{
  "experts_per_token": 8,
  "hidden_act": "swiglu",
  "router_score": "sigmoid",
  "normalize_top_k": true,
  "balance_bias": false,
  "init_std_router": 0.0136,
  "tie_word_embeddings": false,
  "beta1": 0.95,
  "batch_tokens": 131072,
  "max_seq_len": 1024,
  "train_tokens": 709300000
}
Below are experts of layer 7 (counted from 0) of a mixture-of-experts language model. Rows are named router (the router's row for the expert), gate (a neuron's input weights, with its number), up (a neuron's input weights, with its number), down (a neuron's output weights, with its number) and show model dimensions 0-95. Each number is 128 + 24 x the weight over its row's rms, rounded and kept within 0 to 255.
Before each expert's rows: "comes before" lists some tokens at least twice as common just after its tokens as in all text. This comes from a sample of Wikipedia text that the model never trained on. Tokens count by the router's weight.

# expert 78
comes before: " |", ".", "–", ",", ";", "th"
router [174  93 147 146 157 139 158 109 116 122 115 118 136 127 176 116 172 108 138 129 144  88 131 135 125 133 132 122  85 109 149 137 110 131 101 122 129 151 126 109  71 161 141 139 139 126  97 127 139 141 160  81 142 138 153 182 138 150 126 109  97 146  85 148 118 111 121 111 143 181 128 136  91 107 131 147  98 143 115 165  91 118 115 108 105 109 174  91 162 114 160 145 126 119  98 140]
gate0 [117 130 101 101 120 153 105 105 158 130 172 117 125 141 108 135 121 122 164 159 120 122 103 123 116 189 138 117 139 143 178 142 139  99 133 129 136 118 122  96 140 158 138 145 132 181 142 128 103 129 141 141 131 130 112 123  89 141  86 102 106 140 104 118 108 142 150  99 164 125 139 103 119 128 138  91 118 139 128 140 140  61 145 141 135 156  97 101 155 136 146 103  83 136 129 167]
up0 [101 135 109 122 110 129 116 103 113 111 148  53 145 134 126 112  98  90 113 114 125 152  98 145 146 137 142 157 130 125 120 160 107 141 181 101 117 108 126 126 160 121 146 135 131 149  83 164  97  89 163 120 139 119  90 103 107 146 132  94  78 160 113 162 118 103 118  93 121 163 100 114 167 115  86  41 144 150 117 166 123 113 104 114 119 157  92 197 128 159 159 110 164 138 165 136]
down0 [116  97 168 128 103 135 121 133 140 177 126 131 131 120 153 103 117 161 130  96 137  86 133 115 144 102 117 136 104 155 127 113 146 167 127 124 142 142 145 170 126 155 118  80 128 144 134 121 155 112 139 108 109 138 116  87 141 133 103 142 152 128 121 126 148 111  98 153 118 124 155 125 130 127 124 172 130 117 135 112 163  92 141 110  91 117  95 110 103 122 120 114 104 131 157 145]

# expert 64
comes before: ",", " of", ".", " and", " in", "s"
router [113 124  99 124 168 141 144 135 104 108  85 114 132 154 150 134 105 103 155 138  95 137 117 141  85 124 185 129 113 154 141 153 114 120 112 109 154 152 120 108 117 118 133 168 122 125 125 143 160  95 178  85 200 146 146 105 151 152 141 135  96 107 128 163 137  88 124  94 131 159 169 175 140  94 101 149 145 124 147 208 125 105 126 136 113 119 164 109 123 114 161 132 169 132  91 152]
gate0 [120 118 138 142 101 118 112 130  82 177 130 107 133 163 152 161 142 100 136 110 123 169 105  76 162 137 166 122 136 139 177  94 120 154 129 145 145 106  98 119 116 109 159  76 142 161 128 135 156 140 143 146 177 109 163  55 104  96  94 106 135 112  82 115 114 125 112 125 160 107 186 122 117 121 148 140 137 121  88 112 110 115 133 129 117 124 103 143 114 103 142  94 150 100 163 119]
up0 [139 107 129 148 123 118 125 118  83 144 137 111 124 169 148 166 130 121 109 135 121 134 118  76 171 120 135 110 134 102 145 101 131 147 160 141 179 154 133 111 111  97 122 117 148 142 115 179 167 157 159 126 152  94 152  77 119 103 117 107 173 114 117 157 140 133 106 122 130 116 163 148 127 154 151 144  94 134 111 111 115 120 173 120 101 141 124 155 100 145 120 100 175  92 152  59]
down0 [117 159 161 128 137 112 119 122 161 117 146 121 123  96 152  98 104 164 159 121 113 106 101 147  81 117 121 135 135 138 117 201 114 131 133 129 138 169 137 166 152 160 156 112 147 153 114  92  77 112  86 133 111 130 143 129  82 130 140 131 170 169 134 133  93 152 119 156  99 124 154 135 159 114 127 162 128 132 131 134 152 161  98 116 137 151 186 115 150 169 148 134 125 112 131 102]

# expert 104
comes before: " of", ".", " in", " and", " were", " are"
router [139 117 113 128 134 164 179 113 172 118  90 108 162 124 158 117 151 147 181 115 123 140  80  94  73 134 164 104 127 150 138 116 137 130  89 122 138 110 140  85 120 145 118 154 138 154 140 109 105 121 154  77 161 136 122 131 109 127  95 143 102 106 174 114 170 150 108 116 162 132 144 131 136  88 122 178 131 125 144 178 142 141 121 158 125 102 139 135 121  89 148 107 164 120 120 111]
gate0 [ 83 120  81 157 115 130 179 139 137 117 102 125 171 126 173 133 132 156  89 131 116 118 148  95 116  98 135  71 132 113 122 127 126 164 124 124 105 112 131  71 135 115 109 119 121 145 107 147 106 134 149 125 125 144 111  90 160 126 152 171 113 171  95 118 125 107 128 138 110 130 145 113 148 126  65  98 141 146 132  38 127 151  97 104 109 163 116 101 131 136 132 126 110 121  96 153]
up0 [126 153 136 132 111 128  79 140 117 157 130 104 100 100  88 101 112 122 153 124 135 111 100 136 146 130 146 168 139 130 126  98 134 118 122  55  85 137 111 166 141 151 131 130 146 130 141 101 147 114 103 134 108 126 139  98 125 152  98  95 137 149 160 138 147  79 136 130 125 131 123 100 120  96 132 134 131 121 132 167 148  74  94 147 161  84 142  81 130 126 124 140 125 104 167 122]
down0 [110 107 138 130 114 129 134 149 103 142  87 133 127 105 107 155 142 152 128 117 135 123 132 113 109 148 142 162 167  59 164 120 192 155 126 156 173 117 119 135  71 120 113 138 125 156 151 106 105 109  96  96 120  97 127 165 134 130 139 141 163 130  98 160 140 173 135 109 117 139 135 163  85 158 128 175 145 140 160 135  96 127 133  85 179 200 144 127 143 111 147 102 108 114  92 155]

# expert 27
comes before: " of", ".", ",", " in", " and", " was"
router [148 125  71 123 141 164 146 130 143  97 112 118 161 174 135 126 133 125 180 118 134 127  76 122  92 111 169  99 133 122 138 111 131 122 121  93 117 117  93 114 116 131 157 159 154 136 121 124 139 126 147  97 163 130 134 104 124 174 103 144 102 113 131 157 111  97  86 126 157 186 160 134 110 102 120 137 152 126 149 137 117 131 127 166 105  82 129 124 133 111 109 136 141 115 127 173]
gate0 [139 113 117 154 166  91 124 163 111 123 152 131 151 129 163 137 129 134 177 159 161 135 133 115 101 109 158 152 124 112 169 131 119 132 168 127 120 203  80 125 124 109 109 153 148 126 101 150 127 101 113 146 129 125 132 111 133  96 142 163 153 169 116 153 156 151 135 151 111 169 181 113 117 133 171 174 138 106 126 115 167 165 126 113  87 127 156 129 107 151 130 119 140 130 176 142]
up0 [147 161 158 100  85 157 124 115  88 109 135 138 114 134 146  74 101 126 123 138 150 150  97 127 160 112 101 112 109 135 109 133 123  94 150  95 160  95 175 140 153 117 139  93 124 145 137 130 145 142 114 144 155  86 127 142 101 159 144 136 113  87 129 131 135 109 147  97 142 129 159 136 163 149  99 116 132 109 133 128 116 106  68 158  66 114  88 159 138 126 122 120 120 175 102 142]
down0 [157  98 147 151 148 103 133 168 133 134 132 165 109 148  99  76 128 129 127 134 134 118 105 126  69 161 178 150 165 122 170 123 147 143  96 155 106 130 129 124 123 129 133 144 133 134 154 116 147 116 121 170 135  81 132 123 163 125 210  89 153 121 129 133 134 130 186 144 123 196 136 168 113 106 113  99 125 118 121 134 107 139 135 168 148 113 129 126 134 108 110 100 113 145 111 130]

# expert 127
comes before: " |", ".", "%", "°", "′", ")"
router [126 155 127 149 160 125 128 123 126 136 122  78 143 149 158 125 159  90 108 113 135 115  95 135 152 149 131 118 112 115 120 116 144 137 128  83 119 155 142 137  34 151 152 167 176  95  76 121 145  90 140  96 117 115 164 144 120 118 134 114  92 134 108  99 116 101 154 151 175 146 134 126 130 110 133 136 131 138 130 149 132 113 118  95 107  94 132 114 171 109 152 152 138 152 115 115]
gate0 [132 168 126 152 124 127 116 107 139 100 126 102 167 139 178 133 172 124 140 133 140 150 138 122 141 123 148 131 128 116 120 106 141 131 125 116 169 160 122  93 118 111  85 113 152 116 114  99 106  83 167 115 171  90 157 142 108 132 164 135 138 109 148  88 137 146 148 154 105 121 123 107 145 127 147 145 127 125 150 121 140 147 101 107 168 134 160  92 151 122 129 128 156 131 146 145]
up0 [119 149 139 137 128 151 126 125 134 143 133 106 115 158 196 122 134 113  95 128 134 155 161  96 153 112 140 154 138 120 129 146 165 122 161 101 130 137 138 149 116 165  95 116 102 157 116 153 152  93 117  71 158 135 124 109 113 146 126 136 129 138 114 151 120 110 150 117 144 137 143 134 144  95  83 104 118 165 148 105 137 149 118 107 130 147 125  84 120 149 108 176 121 132 127 113]
down0 [ 84 170 152 106 157 172 145 142 134 108 108 126 152 163 136 155 110 135 109 145 140 131  81 163 184 122 153 114 142 148 108 101  96 132 179 139 126  82 179 128 120 102  61 134 108 133  97 125 104  58 131  96 155  89 147 151 140 134 104 168 119 120 117 121 129 162 103  93 164 122  89 126 126 144  98  81 160 157 111 127 104 153 124  96 114 125 156 126 136 119  87 134 149 115 144 122]

# expert 13
comes before: " |", ".", ",", "–", "th", ";"
router [175 129 112 142 142 110 146 147  95 116  61 113  98 157 153 147 186 103 119 115 124 116 111 133 161 121 156 142 128 112 143 117  97 132 126 106 170 140 142 124  96 129 151 128 144 124 116 153 149 142 159  80 156 136 162 132 110 123 104 137  70 129 106 124 138 153 123 134 207 160 127 132 123 100 129 143  79 125 153 144 135 101 122  96 112  71 145 117 168 101 142 162 136 109  92 152]
gate0 [ 98 103 131 170 167 111 102 115 132 144 113 146 116 119 113 155 171 113  90 130 128 135 172  89  99 134 128 151 183  91 117 159 135  92 144 140 144 135 127  78 143 118 110 109 195 137 157 124 147 117 105  89 156 134 119 125  86  96 153 123 153 146 134 141 172 142 137 171 137 133 105 128 124 156 114 102  81 188 125 147 139 143 142 127 151 119 148  69 144  98 164 155 154 124 115 128]
up0 [129 122 122 123 110  99 150 138 151 124 164 134 140 205 120 136 135 143 129 136 104 143 159 134  81 151 111 161 176 113 122 132  97  81 143 119 148 141 134 104 168  91 108 138 143 160 118 147 115 135 112  98 120 121 116 105  98  80  99 149 139 136 135 147 155 129 136 139 161 130 137 105 121 112 101  99 134 134  91 177 174 131 148  94 133  86 147 158 134 141 129 133 117 141 105 145]
down0 [149 122 139 114 121 143 127 120 149 119 105 132 111 134  96 132 126 149 137 146 135 131 132 162  97 168 139 140 125 139 159 120 126 123 139 131  96 134  84 138 162 135 141 111 161 128 126  95 122 142 102 116 110 154 143 153 172  84 132 168 143 126 104 120 115 120  98 161 177 159 126  92 173 144 114 117 120 129 135 178 123 134 167  68 111 146 149 103 117 107 135 136 105 164  85 141]

# expert 20
comes before: " |", "%", " election", " that", "%)", " %"
router [140 145 164 124 123 138 164 126 108 120 115  96 132 111 173 119 157 136 149  89  94 117  82 133 139  97 159  99 109 146 142 192 144 115 106 139 138 104 127 168  75 163 120 146 151 147 103 137 102  94 213 101 141  94 124 107 150 121 123 146 132 130 101 131 163 153  97  89  94 135 118 147 108  97 123 173 130  94 103 151  99 119 130 102  88 117 142  81 159 126 118 165 127 135 140 127]
gate0 [120 120 135 150 105 107 140 104 141 111 124 115 132 129 202 121 111 132 141 124 143  88 138 147 115 143 125 121 140 137 122 155 132 184 130 128 112 120 152 110 128 150 134 121 151 173 133 109 132 122 136 107 131 146 147 115 137 126 165 151 141 154 135 103 134  81 134 140 147 144 129 129 119 165 151 110 142 122 139 108 134 145 128 150  90 147 128 152 114 108 134 155 129 115 136 213]
up0 [136 132 161  82 132 118 139 151 126  94 128 140 155 129  77 136  88  66 139 133  72 158  90 109 121 129 112 158 119 125 115 167  68 121 168 114 136 147 142  91 128 138 136 156  62 127  88 176 136 150  97 133 139 106 108 118 105  96  97 111 103 123 123 181 146 123  96 117 104  96 129 114 192  96 121 119  84 107 105 119 163  97 125 126 166 127 132 126  91 164  93 138 125 126 128 121]
down0 [ 98 193 169 169 164 169 161 102 151 158 119 134 154 101 163 143  62 137  72 142 101 168 185 138  85 124 108 125 123 125 141 134 149 101 113 152 162  97 143 116 107  88 143 139 119  90 131 137 124 181 146 144 103 145 172 150 126 148 107  93 115 148 104 164 131 129 109 140 132 170  86 121 127 132  98 131 105 116 145 116 151 101 121 162 130 104 129  95 161 127 127 128 137 146 148 148]

# expert 109
comes before: " of", ",", ".", " that", " to", " in"
router [160 109 119 117 140 153 173 102  95 147 109 131 156 146 151 131 148 148 172 122 139 130  80 165 111 164 170 117 126 103 146 142 132 133 120 131  93 157 124 141  92 112 118 116 136 116 146 100 143 103 162 100 139 149 141  76 129 175 147 128 116 149 146 185 112 131 120 131 136 192 165 112 111 121 120 132 140 146 181 179  90 113 119 119 120  99 165  99 138 117  93 119 161 127 115 118]
gate0 [147 129 130 129  81 110 181 120  87 148 183 158 105 130 108 113 122 141 135 104 167  98 162 108 149 159 102 126  93 130 119  98 133 135 104 131  69  88 133 153 111 141 159  98 112 145 147 135 139  96 162 120 142 157 108 102 110 193  93 118 105 149 121 128 156 119 129  98 147 109 130 143 131 152 139  75 104 172  92 139 109 117 154  88 146 130 139 157 130 158  90 125 126 106 142 117]
up0 [155 124  87 137 134 114  89 166  87 123 120 139 114 116 137 101 153 101 123 142 137 172  96 125 114  84 161 144 156 118 137 135 124 156 139 118 160 177 179  84 130 146  87 158 119  97 143 161 114 141 145 123  85 125 160 143  86 122 131  99 134  96 139 121 158 119 156 115  76  98 138 131  99 119 106 108 153  65 117 100 106 126 158 116 126 112 120 128 139 125 133 118 116  88 190 155]
down0 [136 110 132 130 120 125 110 138 135 160 136  96 149 116 117 129 188 124 141 163 119 112 139 131 126 110 128 127 123 111 121 104  91 139 119 122 133 128 139 165 112 147 179 131 140 144 177  88 127 128 137 147 122 152 177 149 125 144 121 119 168 121  77 129  99 161 138 108 147 120 111 130  87 166 114 138  83 155 133 162 128 155 122  91 189 127 133 154 122 130 124 134 166 169  80 126]